Below are experts of layer 2 (counted from 0) of a mixture-of-experts language model. Rows are named router (the router's row for the expert), gate (a neuron's input weights, with its number), up (a neuron's input weights, with its number), down (a neuron's output weights, with its number) and show model dimensions 0-255. Each number is 50 + 12 x the weight over its row's rms, rounded and kept within 0 to 99.
Before each expert's rows: a language model's description of what the expert responds to; "raises" lists some tokens whose logits its average output raises strongly, later layers aside. This comes from a sample of Wikipedia text that the model never trained on.

# expert 41
What it handles: Digits in numbers
raises: "\n", " and", "Y", "X"
router:60 36 71 45 61 42 67 57 64 64 64 55 41 52 40 59 48 55 60 37 57 35 51 34 17 51 65 24 37 52 53 48 48 76 51 69 29 22 41 35 52 53 42 63 34 39 49 44 47 43 50 50 57 55 25 44 39 39 37 43 61 51 50 48 45 66 29 37 36 60 42 54 37 37 46 47 58 65 40 38 43 47 42 49 34 73 42 51 58 62 39 51 61 82 49 48 41 32 41 37 37 47 57 33 65 50 47 43 45 82 54 49 57 38 53 46 45 46 49 83 66 42 37 63 57 50 60 59 29 46 62 50 53 39 78 42 50 83 51 48 55 42 49 67 43 46 43 51 40 51 55 64 66 33 50 68 56 44 30 41 78 83 46 44 29 48 48 63 35 68 44 58 43 46 55 48 43 31 52 52 46 42 55 39 41 40 48 50 50 85 56 51 52 49 41 68 57 63 66 53 44 54 42 61 52 49 36 39 66 42 57 57 49 38 62 61 35 54 37 34 23 41 59 39 46 69 42 44 43 51 37 35 57 56 49 63 40 52 35 51 43 52 38 44 41 54 39 67 35 39 70 64 59 67 50 50
gate2:47 43 65 66 43 28 53 74 74 46 57 32 41 65 49 57 46 60 59 53 39 32 43 72 31 36 47 50 36 57 60 61 47 45 53 47 46 68 70 56 63 34 55 49 55 44 37 47 65 59 35 44 54 50 46 47 30 53 53 38 26 51 62 56 35 48 53 54 72 55 58 58 50 45 47 47 69 56 40 38 52 46 35 58 60 60 49 63 18 17 52 46 55 29 50 24 52 60 79 57 63 57 48 39 45 40 70 50 50 73 32 51 67 51 49 62 63 57 34 43 65 41 44 30 48 73 53 61 51 55 45 54 56 33 64 49 38 51 26 45 45 52 40 32 52 41 29 60 66 43 54 42 47 65 49 46 48 60 31 45 52 48 70 57 17 48 62 66 31 42 58 51 63 36 43 60 55 34 29 55 43 32 42 46 30 55 54 48 42 65 55 68 66 44 75 48 41 62 56 66 68 47 43 33 64 65 38 36 47 56 58 51 36 60 42 62 48 66 56 46 65 52 53 31 42 67 40 43 48 58 56 44 55 41 23 60 31 57 28 32 60 44 71 60 47 65 35 42 53 47 41 59 48 66 45 61
up2:51 53 55 54 64 67 44 73 61 30 69 34 54 40 46 64 65 59 55 79 42 26 36 42 49 51 53 53 46 48 45 58 59 50 33 48 45 51 37 60 49 66 56 59 72 51 52 37 48 41 47 60 62 57 52 41 38 42 44 51 17 54 63 30 24 58 27 66 53 68 36 43 56 67 35 40 27 40 54 59 63 45 53 49 47 36 29 50 54 50 58 36 55 48 59 49 41 50 57 63 48 44 43 59 63 60 69 44 65 52 38 64 47 65 52 76 50 17 47 61 47 58 58 37 36 59 37 52 35 71 56 48 56 56 51 75 39 52 46 41 50 56 41 22 44 42 61 54 56 64 63 62 52 64 43 40 54 65 50 40 63 38 39 71 39 36 64 47 37 20 38 58 62 43 44 33 66 48 41 65 53 63 40 53 37 37 68 64 42 46 29 45 58 44 56 35 45 36 61 34 50 52 50 36 46 34 46 45 55 58 78 26 45 69 44 23 48 53 38 43 60 53 74 62 47 58 74 50 51 44 53 47 45 48 33 57 44 18 51 58 47 52 60 45 48 51 64 45 73 44 74 44 59 53 39 62
down2:67 60 43 37 25 59 58 53 53 50 54 64 41 43 47 46 38 57 33 44 53 42 49 67 43 39 67 44 62 43 38 61 28 63 48 58 56 58 63 46 22 43 33 35 45 46 37 66 45 23 62 49 54 51 77 73 51 45 41 60 66 67 20 46 67 44 47 56 35 17 54 39 57 42 66 60 56 33 47 33 65 63 69 66 72 43 57 41 50 47 43 54 58 47 55 62 51 44 28 53 49 51 58 44 41 27 42 60 50 31 68 28 43 53 64 38 62 72 54 52 44 39 52 55 56 22 60 42 69 34 53 55 25 56 61 37 53 34 42 40 45 61 63 41 43 54 56 64 52 59 40 49 79 58 46 51 84 62 50 51 27 38 37 39 68 40 51 31 64 71 59 57 36 48 56 47 54 40 70 53 37 33 51 52 62 40 42 51 62 44 49 54 39 44 52 50 56 57 51 54 39 34 43 47 62 62 45 50 19 45 39 78 54 52 54 54 45 44 64 50 42 43 65 51 40 42 52 48 58 26 33 56 66 56 73 71 65 45 35 44 39 51 59 45 69 53 43 41 55 55 41 46 46 36 45 50
gate3:54 51 43 38 67 43 68 49 42 35 48 39 40 59 58 52 24 48 62 41 39 67 45 53 36 46 54 45 65 53 45 44 38 68 65 39 65 30 33 51 48 69 41 44 50 45 58 66 85 68 55 28 31 51 46 62 44 50 39 55 52 46 51 44 55 44 37 42 47 55 53 44 48 63 53 73 51 65 38 48 37 44 39 49 73 72 48 52 62 53 29 54 60 54 32 61 55 45 40 43 54 33 46 50 53 61 36 43 40 54 50 50 63 45 84 54 42 44 31 50 59 37 42 64 47 35 49 64 58 34 51 48 48 72 47 47 21 64 57 58 37 20 27 79 56 57 40 53 54 47 50 29 28 40 71 33 41 62 47 63 55 52 53 39 49 61 53 52 57 61 70 48 62 50 60 44 34 47 57 67 73 39 54 30 52 38 46 36 30 49 44 42 52 32 55 76 59 39 59 64 52 59 35 41 46 44 53 49 67 30 44 69 44 46 54 47 58 33 61 48 48 52 47 66 57 56 67 55 50 61 77 50 50 68 15 66 54 34 46 48 34 40 44 48 59 52 33 63 49 60 63 83 63 45 62 47
up3:33 53 48 50 37 32 53 40 46 46 49 54 55 47 45 86 56 51 46 46 38 37 58 40 53 45 59 58 41 57 45 56 61 40 52 53 48 87 78 41 47 57 66 45 45 57 55 35 27 40 51 51 79 41 49 45 51 62 37 62 37 39 51 47 50 45 48 43 55 52 60 60 35 47 60 38 50 50 52 45 74 56 56 71 38 38 64 58 50 42 67 57 42 38 61 44 54 79 61 70 59 51 37 48 40 52 53 56 41 33 39 49 46 58 34 36 55 60 40 47 52 54 63 49 62 45 47 41 61 68 48 36 51 34 76 50 65 36 36 48 49 60 57 45 35 44 39 59 54 58 55 58 56 49 32 59 59 56 69 54 45 26 47 70 35 39 44 53 34 42 68 48 62 67 40 46 58 27 48 38 24 68 36 60 56 58 78 50 47 69 68 41 37 39 46 46 59 57 32 53 26 53 42 69 33 73 52 34 45 67 38 35 46 48 66 53 56 42 60 56 44 64 49 57 71 58 60 43 43 35 40 36 32 60 69 36 27 78 22 51 57 58 64 43 53 48 43 54 50 51 15 45 44 68 30 42
down3:51 34 37 53 47 51 64 50 33 45 62 24 29 57 47 35 61 48 66 69 53 56 55 28 58 40 56 55 46 57 51 32 58 69 39 39 54 48 39 38 59 52 34 78 41 36 42 34 44 54 40 49 52 36 64 48 54 38 60 59 69 37 42 32 60 43 40 55 32 52 19 55 25 58 44 64 69 46 35 71 53 54 69 60 49 51 56 50 39 51 56 58 53 44 34 48 62 35 67 72 46 24 53 47 44 45 69 41 42 75 48 51 61 46 49 51 37 36 56 49 56 51 58 47 38 41 43 50 48 51 52 28 56 66 66 70 51 56 57 61 37 11 52 65 57 55 43 43 57 41 55 56 19 28 56 80 46 67 51 44 61 54 56 61 50 37 55 52 62 46 49 33 55 63 70 43 45 33 38 72 55 30 34 62 64 72 57 58 58 39 45 75 41 54 48 74 63 47 29 49 31 35 40 53 49 50 58 49 53 52 59 50 63 46 54 42 54 60 25 58 35 60 55 58 52 45 62 35 57 49 55 61 46 35 46 55 41 41 58 54 61 61 71 51 65 68 50 56 63 62 43 31 74 69 42 44

# expert 7
What it handles: Semicolons and list pieces
raises: "ient", " may", " do"
router:32 48 63 59 41 42 41 55 56 66 69 59 42 63 51 24 50 38 55 38 64 34 58 44 20 53 73 49 41 49 50 47 57 65 47 56 53 40 41 34 62 28 47 41 42 55 31 44 52 40 40 42 45 43 31 55 64 38 34 52 48 58 50 61 41 35 42 35 35 43 37 66 58 28 36 65 52 41 53 47 63 43 40 30 29 72 30 25 44 63 38 36 65 65 46 43 36 50 40 64 41 61 41 55 75 56 36 49 28 72 44 51 64 51 54 41 70 45 49 57 53 44 47 53 36 42 44 53 54 46 68 62 43 61 62 71 41 75 37 44 66 37 46 55 43 62 39 75 39 60 45 72 53 47 43 47 27 58 55 29 74 52 65 50 49 54 42 52 38 60 61 47 55 44 48 59 38 59 46 66 36 58 76 53 67 63 54 73 28 43 56 49 55 57 46 66 34 53 46 56 32 69 33 47 50 58 39 60 34 49 50 52 51 51 41 39 72 51 47 47 37 65 55 25 36 60 47 51 49 64 69 40 54 49 35 56 50 76 42 46 39 62 46 45 40 23 64 58 38 73 64 54 37 60 46 61
gate0:68 41 31 40 68 39 47 46 72 46 46 38 58 57 47 57 42 50 60 58 57 61 40 49 51 50 64 50 49 56 25 29 52 60 47 36 42 55 49 68 61 58 58 64 43 64 57 53 49 50 39 61 49 61 40 49 70 45 30 51 37 54 60 62 44 52 65 57 42 52 39 44 63 62 46 33 15 33 37 70 40 56 55 45 69 43 60 34 45 59 41 50 63 44 59 29 41 46 62 40 47 66 45 44 49 75 46 50 32 68 44 37 47 35 44 43 69 51 39 50 34 57 52 36 42 41 39 48 56 50 32 66 35 45 48 53 49 59 52 51 25 46 46 67 58 32 58 54 57 37 35 36 39 35 47 26 35 66 58 68 79 69 37 57 44 36 57 65 35 47 63 70 50 48 47 48 51 56 51 62 47 63 53 38 61 65 64 34 45 68 48 54 56 40 45 69 67 64 33 40 57 50 55 72 39 35 65 48 68 67 52 38 44 57 50 60 58 46 51 76 36 59 63 54 36 69 51 32 29 60 35 20 31 53 49 49 80 45 55 43 27 50 30 62 54 69 72 52 50 70 39 48 59 64 39 46
up0:16 56 51 69 71 50 70 44 62 25 55 34 52 48 57 55 57 59 40 59 19 47 50 33 35 55 50 41 51 49 41 51 65 50 32 47 45 17 44 68 55 36 52 59 57 67 50 60 28 47 42 47 36 48 62 47 56 51 47 48 54 51 27 50 47 42 51 33 52 61 46 42 70 65 38 42 46 28 43 69 57 46 70 62 57 40 69 22 69 63 58 47 53 37 49 56 57 56 65 54 54 61 38 47 41 56 44 49 37 72 45 27 43 54 37 45 57 60 49 39 68 54 60 60 37 58 60 40 59 51 66 62 56 44 60 54 61 43 51 60 55 40 42 75 58 44 68 52 49 66 37 46 37 51 44 40 47 59 55 60 69 59 29 52 46 35 48 63 64 53 48 45 68 52 27 44 43 67 43 31 39 41 46 62 54 75 74 35 46 59 31 55 54 55 60 36 53 60 46 64 56 51 64 75 43 34 46 47 67 39 62 50 64 33 48 50 66 42 58 45 55 19 70 53 54 56 54 46 25 30 28 37 14 60 43 63 51 55 56 56 67 47 55 43 50 53 56 34 57 68 55 32 46 55 31 46
down0:42 65 51 51 56 62 55 43 50 45 53 43 35 45 55 51 61 47 45 53 47 61 35 46 47 42 65 68 28 55 53 45 30 39 58 17 62 43 59 17 31 48 76 34 58 60 51 49 27 44 49 50 45 30 76 38 36 56 49 42 50 49 68 60 43 32 47 58 61 64 49 55 61 55 50 31 28 54 51 34 61 49 67 54 71 35 73 41 63 46 67 52 66 58 39 55 59 41 68 46 44 27 44 62 56 36 63 57 60 35 66 44 62 51 31 48 46 69 44 55 72 74 38 40 44 30 66 39 31 43 60 56 49 60 52 55 51 59 38 69 48 61 38 56 37 53 48 21 61 30 52 47 68 52 45 40 68 58 50 52 40 35 55 46 52 56 57 47 59 54 60 57 32 43 52 55 22 56 52 39 67 32 54 55 68 41 50 53 24 60 44 50 44 28 28 36 44 33 42 30 55 42 45 39 50 56 39 27 36 42 49 64 67 58 57 73 68 37 70 40 34 72 43 45 39 50 38 40 41 52 46 62 55 57 72 54 43 44 47 62 63 54 51 52 52 50 20 60 55 47 57 44 50 60 66 51
gate1:49 35 57 48 46 40 13 43 53 67 40 58 53 52 49 44 59 39 43 53 78 40 52 61 40 33 48 67 46 75 23 46 55 39 38 62 43 62 51 40 54 53 56 42 40 47 40 66 44 53 45 46 51 41 65 47 51 49 61 63 23 76 50 47 46 48 53 45 71 50 27 54 45 55 78 65 56 47 50 57 41 69 58 49 35 68 33 41 47 47 50 37 51 57 44 73 49 42 67 60 56 63 42 57 77 49 34 54 34 51 58 64 45 42 62 34 45 62 51 48 50 38 59 62 46 40 74 44 45 65 34 49 49 45 61 57 52 65 44 67 56 43 41 55 59 40 40 51 46 43 47 74 24 51 69 33 70 51 61 45 66 50 61 39 42 59 51 38 32 62 38 66 52 47 44 57 57 41 55 70 52 50 54 50 41 51 65 48 66 49 53 50 18 39 65 71 54 54 55 53 56 26 62 56 53 47 36 28 47 37 70 35 36 43 39 23 39 28 51 56 58 67 74 49 60 30 62 42 60 50 34 30 39 51 41 60 61 74 65 31 56 60 26 57 52 37 43 36 50 60 62 56 31 62 37 49
up1:28 72 39 72 48 62 59 20 16 37 46 60 52 62 37 52 46 74 51 55 52 47 43 63 51 57 49 41 40 40 53 33 40 61 50 55 45 37 42 35 61 42 53 73 43 48 63 62 70 65 36 46 44 59 31 46 10 40 55 25 56 39 86 33 38 35 53 51 68 34 38 30 56 57 42 57 39 53 42 38 63 43 48 59 58 50 48 36 57 42 61 62 55 35 40 50 50 57 38 44 46 47 55 65 49 54 63 54 37 43 49 52 58 37 48 62 71 40 44 44 57 58 43 44 72 61 43 54 45 46 59 56 57 44 52 57 54 63 74 32 51 31 49 60 66 43 57 39 67 54 56 35 52 54 33 67 65 62 44 54 49 54 48 53 53 56 31 44 55 56 38 25 47 60 73 53 65 49 34 59 32 54 65 70 59 41 37 44 62 50 43 47 48 37 61 59 44 45 51 60 57 57 63 42 54 58 74 36 22 43 48 41 44 40 79 48 62 58 32 47 39 41 57 62 50 55 27 40 56 68 54 37 56 63 67 36 24 51 50 53 71 20 51 53 42 54 50 58 58 40 52 62 46 44 48 27
down1:62 53 52 47 27 48 58 66 34 62 54 39 40 49 51 50 51 43 45 56 51 37 42 41 46 55 24 49 47 29 67 58 73 81 38 65 36 48 33 67 53 82 59 43 62 61 47 41 59 46 55 54 25 48 34 47 73 43 64 43 49 60 28 61 41 59 53 61 39 41 69 53 55 37 69 49 60 43 26 51 52 37 26 45 34 57 44 79 44 47 62 52 55 68 60 38 59 27 54 38 46 34 42 45 70 50 84 43 57 29 42 51 46 44 59 36 63 49 62 63 39 37 49 35 54 50 59 65 54 44 42 55 56 37 56 73 60 39 61 54 36 53 42 45 56 56 58 43 39 49 48 70 38 38 50 62 46 66 64 73 63 53 42 58 36 68 25 36 63 42 48 44 46 53 44 34 64 57 72 89 51 39 60 30 54 54 39 60 45 46 38 39 48 39 46 50 54 38 36 58 60 69 51 71 51 30 57 34 51 58 48 34 60 41 66 70 54 34 32 48 48 66 62 59 43 45 39 64 59 52 64 54 43 54 41 51 47 69 49 52 60 40 61 65 47 48 52 27 46 31 59 45 44 43 44 50

# expert 28
What it handles: Slashes and hyphens
raises: "un", "dr", "yn", "ring"
router:49 35 55 33 40 37 46 34 51 62 36 51 59 62 50 45 46 68 61 56 46 49 65 31 34 36 57 40 58 46 58 58 67 38 58 78 42 48 37 33 75 37 68 53 25 57 42 49 67 32 35 57 56 70 44 44 25 42 57 69 55 57 61 65 48 48 49 38 46 60 49 73 64 40 51 66 79 67 64 48 54 32 45 61 41 56 55 45 48 43 57 49 61 54 65 27 36 55 66 51 35 66 49 25 51 58 43 44 60 46 33 61 60 30 45 23 70 61 33 61 44 58 47 52 37 55 68 46 51 43 55 59 48 71 39 64 43 64 57 47 56 44 48 73 33 40 41 58 41 52 50 56 59 43 46 34 47 52 54 48 59 54 43 71 32 19 59 61 31 44 42 67 58 49 40 55 66 54 32 62 40 45 59 57 41 47 66 55 29 58 50 31 64 67 55 52 62 52 37 52 45 52 54 58 69 55 20 44 41 59 43 56 45 32 29 41 69 47 56 15 50 32 70 38 42 56 52 36 42 42 71 30 37 45 51 47 39 71 41 41 40 47 44 52 60 34 46 41 55 52 50 49 49 60 58 61
gate0:62 43 45 21 52 49 45 39 65 36 37 55 59 49 48 45 37 51 67 56 39 24 50 46 42 59 49 43 47 60 46 56 54 54 50 52 50 64 22 40 69 61 49 67 45 37 60 73 57 45 51 64 59 38 42 41 60 60 42 43 45 77 63 48 45 65 55 70 25 55 54 64 46 19 62 22 51 64 39 60 57 54 74 60 43 48 60 53 50 55 79 78 34 47 44 60 32 23 56 52 43 31 45 88 44 55 72 40 56 53 44 35 52 49 49 46 40 33 51 52 53 47 61 50 36 28 40 60 42 53 61 58 45 54 43 56 57 45 42 45 51 34 32 44 48 46 50 73 44 37 45 57 74 41 65 54 51 72 37 42 59 46 44 35 55 52 37 35 43 48 39 63 65 59 27 55 62 52 47 48 51 37 51 43 40 51 45 64 45 61 47 67 66 60 57 53 54 35 72 45 57 26 33 53 44 54 38 36 46 47 76 44 43 48 45 44 56 74 42 52 28 55 47 68 65 50 73 59 35 48 43 45 48 56 67 39 58 44 46 38 45 45 22 42 27 56 52 46 58 64 48 77 69 50 58 37
up0:51 62 46 22 46 54 47 43 69 48 39 61 53 63 46 44 24 55 69 54 50 45 62 41 40 40 47 60 37 51 47 56 51 54 48 48 40 63 38 40 73 47 61 73 39 59 56 66 50 51 50 67 67 50 48 59 57 65 60 51 48 50 37 59 38 69 41 30 31 51 50 64 46 34 68 16 51 61 50 57 42 36 92 64 37 42 39 62 53 58 63 68 34 42 28 60 50 48 59 43 46 36 50 82 50 47 76 54 42 59 36 26 50 35 51 50 21 46 64 51 52 52 55 57 42 35 71 53 56 53 62 52 50 61 53 58 53 45 57 54 31 36 29 59 30 22 49 58 51 57 47 52 48 50 66 45 63 60 40 30 51 52 59 46 57 56 40 39 37 55 47 60 50 53 27 41 62 58 58 56 55 41 54 33 26 53 33 70 35 70 44 76 58 54 56 48 41 49 61 57 53 34 24 50 50 38 26 38 43 40 59 47 59 67 47 48 57 53 52 36 42 41 50 56 70 54 58 71 39 37 42 48 44 59 78 38 62 29 64 54 36 50 30 42 29 57 42 41 51 63 42 68 68 55 54 46
down0:35 49 61 65 38 66 59 41 44 58 52 47 34 42 57 32 56 31 50 54 53 40 46 39 65 65 55 38 66 57 53 40 35 51 48 57 43 51 54 73 37 66 65 45 47 50 42 57 62 59 48 44 41 42 41 66 29 46 55 59 32 39 43 45 42 41 40 59 67 50 39 50 33 60 65 66 78 32 73 52 57 48 36 45 44 53 46 49 64 27 36 41 40 48 48 22 52 41 59 68 64 54 42 26 62 14 25 58 64 47 36 64 55 39 43 55 64 57 36 46 47 35 50 50 56 60 45 60 60 42 32 45 58 58 46 36 36 56 59 44 44 53 68 67 27 54 51 29 41 66 73 48 28 31 63 43 36 39 66 71 49 51 45 86 55 69 32 48 51 54 26 46 51 55 56 46 42 42 45 43 62 61 41 46 80 66 51 49 61 62 45 35 72 47 40 46 80 57 53 46 49 39 58 21 56 53 38 46 57 63 49 29 67 46 49 36 64 37 58 44 59 40 49 31 54 56 35 57 59 41 67 52 64 49 68 64 58 51 48 43 62 42 64 58 64 47 62 46 26 60 55 50 56 54 54 53
gate1:58 56 41 47 52 49 46 41 37 43 55 51 39 37 31 60 51 47 52 53 38 55 42 60 50 52 66 37 56 70 52 33 73 46 77 70 40 72 61 32 41 37 50 35 39 50 43 46 35 65 59 53 57 36 73 43 36 35 53 45 51 56 34 59 71 46 45 58 41 50 70 70 40 36 65 89 47 44 36 29 61 47 64 72 55 56 56 33 26 66 56 69 53 37 64 52 33 64 65 58 65 49 46 44 66 32 66 47 52 35 56 61 44 67 56 45 62 49 41 33 60 36 43 51 34 22 41 64 38 87 39 55 50 40 65 54 46 41 39 64 48 63 29 24 62 39 45 47 38 38 60 58 71 50 54 39 29 39 53 60 35 55 43 65 47 34 44 42 77 43 43 60 48 52 65 41 59 55 62 45 19 67 54 40 53 52 60 49 55 75 61 37 37 55 47 52 66 48 59 43 35 69 36 36 61 63 63 49 56 51 49 46 61 44 57 50 39 55 48 42 66 54 43 41 55 53 28 45 66 59 42 40 31 48 48 51 55 34 44 48 46 35 41 33 63 57 45 29 43 59 45 44 38 40 46 44
up1:47 52 35 71 49 40 59 45 51 66 42 56 45 37 64 53 60 41 44 48 48 58 63 32 64 35 45 50 48 32 47 62 47 64 49 37 62 51 25 34 50 55 54 61 59 50 49 41 70 40 57 53 50 46 46 67 72 68 44 85 43 66 63 43 59 55 59 49 64 51 36 32 75 39 23 24 66 45 56 62 38 61 62 45 52 39 48 51 52 26 68 55 44 54 33 66 43 23 63 66 35 45 30 55 32 46 50 51 15 60 40 30 45 33 38 79 45 51 60 52 51 57 47 57 67 62 44 44 46 40 49 69 57 67 53 49 54 58 55 44 64 62 42 57 52 42 39 42 51 58 56 61 34 53 39 50 40 36 69 34 27 61 46 58 54 38 67 65 31 42 63 50 48 46 37 39 55 48 58 54 56 48 56 65 53 55 39 39 41 43 62 60 54 58 34 48 42 63 39 27 63 35 45 60 60 25 69 34 45 57 36 58 59 58 50 31 61 41 65 53 53 54 40 66 38 43 50 51 51 21 57 25 46 52 42 46 54 74 64 49 46 67 81 60 45 29 66 66 51 56 36 49 41 65 49 48
down1:36 60 37 49 46 37 42 64 29 55 48 34 63 55 42 67 20 48 66 39 59 48 37 66 52 60 57 67 52 58 63 39 47 39 60 42 60 39 73 44 50 31 69 24 46 48 61 62 49 40 59 60 56 39 50 64 67 31 59 63 40 27 61 65 31 50 48 53 56 31 80 65 56 46 38 52 42 43 57 47 53 56 42 59 30 57 59 28 43 38 53 70 48 36 29 50 42 49 45 56 64 57 39 62 62 29 75 48 70 46 43 42 61 58 65 49 38 23 57 61 47 28 75 31 49 48 36 49 58 48 42 46 40 46 40 41 51 67 58 51 69 58 57 42 37 42 69 70 54 56 58 48 60 49 44 44 50 50 64 55 50 35 75 46 77 34 54 46 64 76 43 68 42 39 57 55 54 46 34 36 49 42 60 67 54 53 69 44 39 22 42 76 44 49 47 37 47 60 46 47 35 47 39 44 50 48 44 45 43 38 68 40 45 63 55 53 65 52 38 60 32 45 52 54 58 59 56 71 42 53 37 49 62 57 49 28 39 70 55 20 44 66 40 46 48 54 47 51 30 49 68 54 65 50 68 37

# expert 44
What it handles: Commas and W-word pieces
raises: " to", " by", " that"
router:49 44 51 51 75 37 61 70 46 51 51 56 44 70 47 58 58 33 61 41 44 55 53 39 41 50 51 36 47 34 50 37 49 60 66 57 23 44 44 35 58 42 47 52 38 35 53 44 43 51 56 52 54 50 55 47 34 44 48 67 70 77 78 54 31 48 55 49 38 45 41 47 56 38 66 49 67 71 70 32 42 41 55 63 42 55 38 60 60 55 64 41 80 68 30 36 50 36 68 37 46 42 43 12 43 61 52 59 60 36 43 49 67 36 40 42 66 68 65 73 41 55 43 72 35 47 56 50 56 26 69 47 51 49 55 44 67 75 51 54 43 38 40 58 59 56 57 74 41 61 41 46 51 50 60 54 58 61 36 49 50 35 53 58 44 46 67 67 37 44 40 43 32 48 59 32 47 38 55 65 25 48 75 47 45 67 61 66 37 59 69 59 50 55 42 53 37 61 36 52 51 47 55 41 48 51 43 45 51 53 55 61 42 47 55 54 57 58 31 72 32 65 26 38 66 61 60 41 46 56 51 44 62 50 60 47 36 73 35 33 28 45 59 46 17 49 30 41 32 47 43 61 49 57 74 51
gate0:49 43 39 48 59 40 40 40 66 53 49 42 51 50 77 38 59 35 34 30 52 46 75 53 60 50 57 60 62 44 48 56 46 58 72 53 41 57 50 49 54 54 42 53 47 42 21 36 57 38 50 55 52 57 54 37 62 41 56 61 74 28 61 39 35 50 65 39 39 49 57 69 68 29 59 41 52 50 77 53 51 51 52 47 30 69 47 51 72 64 60 79 36 64 63 46 63 49 46 56 54 67 49 66 72 32 72 50 35 38 54 44 39 15 66 39 58 63 39 71 59 42 53 46 53 31 46 47 58 56 53 56 33 39 60 54 53 58 41 45 54 56 46 54 54 47 42 60 54 33 49 52 53 60 33 50 34 44 46 57 65 63 72 67 37 52 52 66 57 75 46 30 37 23 61 52 61 41 59 31 53 51 42 70 53 68 51 26 37 34 56 49 49 63 43 51 42 56 21 50 33 30 34 49 66 48 67 56 38 44 49 57 56 35 40 34 43 48 32 57 48 41 48 52 56 51 66 69 37 26 60 48 40 22 59 61 41 53 30 68 34 44 47 53 39 43 33 47 64 49 62 46 55 64 60 34
up0:51 64 56 50 41 79 61 35 50 79 41 47 31 50 18 53 38 66 65 66 51 41 21 35 48 51 64 54 41 38 43 36 46 53 27 40 55 51 43 43 44 51 58 51 54 53 61 71 56 74 30 55 39 52 67 61 40 54 41 53 56 40 44 49 63 44 30 49 56 59 64 37 56 57 54 67 34 49 43 43 62 53 33 40 69 49 53 45 34 28 52 37 75 42 32 38 36 28 38 37 54 29 48 45 35 59 32 56 63 52 50 39 76 61 46 54 54 40 61 25 55 50 52 50 43 78 56 60 51 49 49 52 63 64 50 42 42 45 56 51 37 35 56 51 64 42 38 37 42 71 70 56 54 59 54 37 65 50 40 55 54 61 41 40 67 59 59 65 57 36 80 63 57 63 28 51 41 54 53 48 37 47 43 38 63 45 40 55 60 69 30 59 54 59 65 55 44 26 64 58 60 45 56 66 37 37 35 26 60 50 44 46 43 66 53 59 63 48 63 35 51 42 45 33 36 47 25 36 50 71 57 54 51 75 52 45 45 49 56 53 50 75 67 37 53 72 50 49 33 60 52 47 47 34 46 69
down0:52 47 23 50 54 50 58 51 61 53 67 51 65 58 48 50 71 34 55 41 38 64 50 34 51 39 72 68 56 56 34 58 55 51 66 55 48 74 62 60 47 48 36 67 55 66 43 55 56 62 84 36 45 52 46 42 51 53 42 48 57 62 49 67 54 50 50 51 25 41 48 57 53 41 45 45 59 54 58 67 50 43 49 38 36 41 27 67 66 55 38 88 44 33 47 64 69 40 64 36 28 38 44 65 52 63 43 46 55 32 49 41 50 50 26 38 59 59 44 54 42 39 44 62 53 40 53 35 49 36 57 54 12 44 43 46 60 75 57 47 63 44 40 39 61 56 49 52 47 44 49 71 47 73 60 45 40 42 58 67 52 30 46 56 57 47 50 28 59 61 27 49 57 68 75 66 47 52 68 41 42 68 52 56 60 51 32 48 63 78 65 40 49 46 53 56 49 48 42 55 43 41 88 49 34 36 47 32 42 59 48 44 50 37 21 30 47 53 65 45 60 59 47 24 50 46 46 51 37 56 36 58 57 47 53 48 29 46 40 60 53 48 57 50 53 26 25 29 35 35 51 43 62 56 55 60
gate1:51 62 46 54 47 62 44 30 36 46 67 25 65 56 39 44 42 63 54 66 38 56 55 38 50 40 43 57 66 53 61 59 47 46 50 51 55 62 57 62 50 57 28 53 40 46 56 55 49 53 45 42 72 60 57 50 40 36 58 67 62 66 62 55 53 63 45 38 45 39 57 61 47 39 41 59 33 55 52 29 66 43 53 52 13 55 41 53 69 51 73 65 59 43 59 37 53 33 74 36 66 62 48 32 56 72 40 33 36 13 47 52 44 55 46 39 66 55 58 41 42 30 56 36 51 30 48 42 59 75 68 49 61 20 74 44 39 64 50 28 41 31 53 34 49 53 50 39 33 45 48 50 41 48 50 32 49 60 45 58 38 48 56 49 10 57 49 38 44 46 51 46 43 54 56 62 45 37 59 57 70 56 51 57 61 52 52 62 27 55 70 48 47 54 58 57 43 20 39 63 40 46 48 63 62 57 49 41 34 36 51 50 54 69 36 59 49 36 30 67 45 48 36 26 30 58 59 63 49 63 62 41 61 57 41 38 53 52 63 41 76 57 72 56 40 42 70 45 60 54 73 42 64 57 48 37
up1:78 48 39 64 50 41 56 69 60 41 67 52 46 60 58 59 40 52 39 39 58 30 49 32 63 62 52 56 28 45 60 74 48 59 65 40 40 38 32 58 30 47 56 45 47 34 56 48 41 58 58 45 49 35 56 51 57 49 61 25 47 52 27 34 43 59 48 40 42 49 78 50 62 52 49 52 50 66 47 62 45 78 53 51 53 47 44 44 52 54 47 29 44 46 37 43 52 26 40 52 34 46 49 39 49 52 62 55 37 31 47 26 31 50 46 49 42 51 48 68 72 47 46 65 48 76 48 72 52 53 38 38 64 57 66 28 50 59 46 49 49 62 58 73 59 62 43 70 56 40 45 39 67 38 51 47 49 51 35 40 63 38 52 43 74 39 59 37 61 60 46 38 69 77 62 30 69 49 55 39 42 71 52 26 31 73 63 41 58 51 63 53 53 71 48 58 68 50 57 52 50 57 56 65 42 49 41 48 66 48 35 23 49 53 24 41 45 30 55 25 28 48 63 63 56 59 50 41 41 46 57 68 40 61 83 43 61 44 52 52 55 50 17 29 54 54 46 72 46 54 51 52 53 49 56 52
down1:64 25 37 43 60 41 57 67 53 44 41 39 98 40 32 68 25 63 64 40 36 38 41 47 59 30 46 24 53 66 53 38 24 54 39 57 50 55 59 74 41 55 51 51 42 69 38 40 59 39 44 45 77 40 54 64 35 77 42 39 60 53 47 80 47 64 39 36 37 70 37 44 52 55 43 50 49 63 58 22 46 50 41 67 55 55 55 50 40 45 56 60 65 60 53 72 50 53 53 59 60 62 61 52 38 50 55 62 43 57 32 53 51 42 67 49 37 48 67 48 36 17 48 54 32 35 56 55 48 52 34 47 50 47 40 42 58 47 46 40 41 47 47 56 57 65 51 66 54 38 39 41 36 44 86 56 47 41 49 55 56 49 51 30 53 77 35 54 63 29 54 58 56 56 47 56 44 69 45 37 42 69 41 40 39 40 42 43 53 43 67 44 46 57 40 64 49 60 53 54 52 60 59 53 57 67 54 47 40 46 72 37 46 53 65 69 48 36 43 75 36 64 54 59 65 49 54 43 44 44 58 30 57 19 48 47 38 48 50 34 55 46 48 48 31 35 35 35 40 43 54 62 63 56 39 60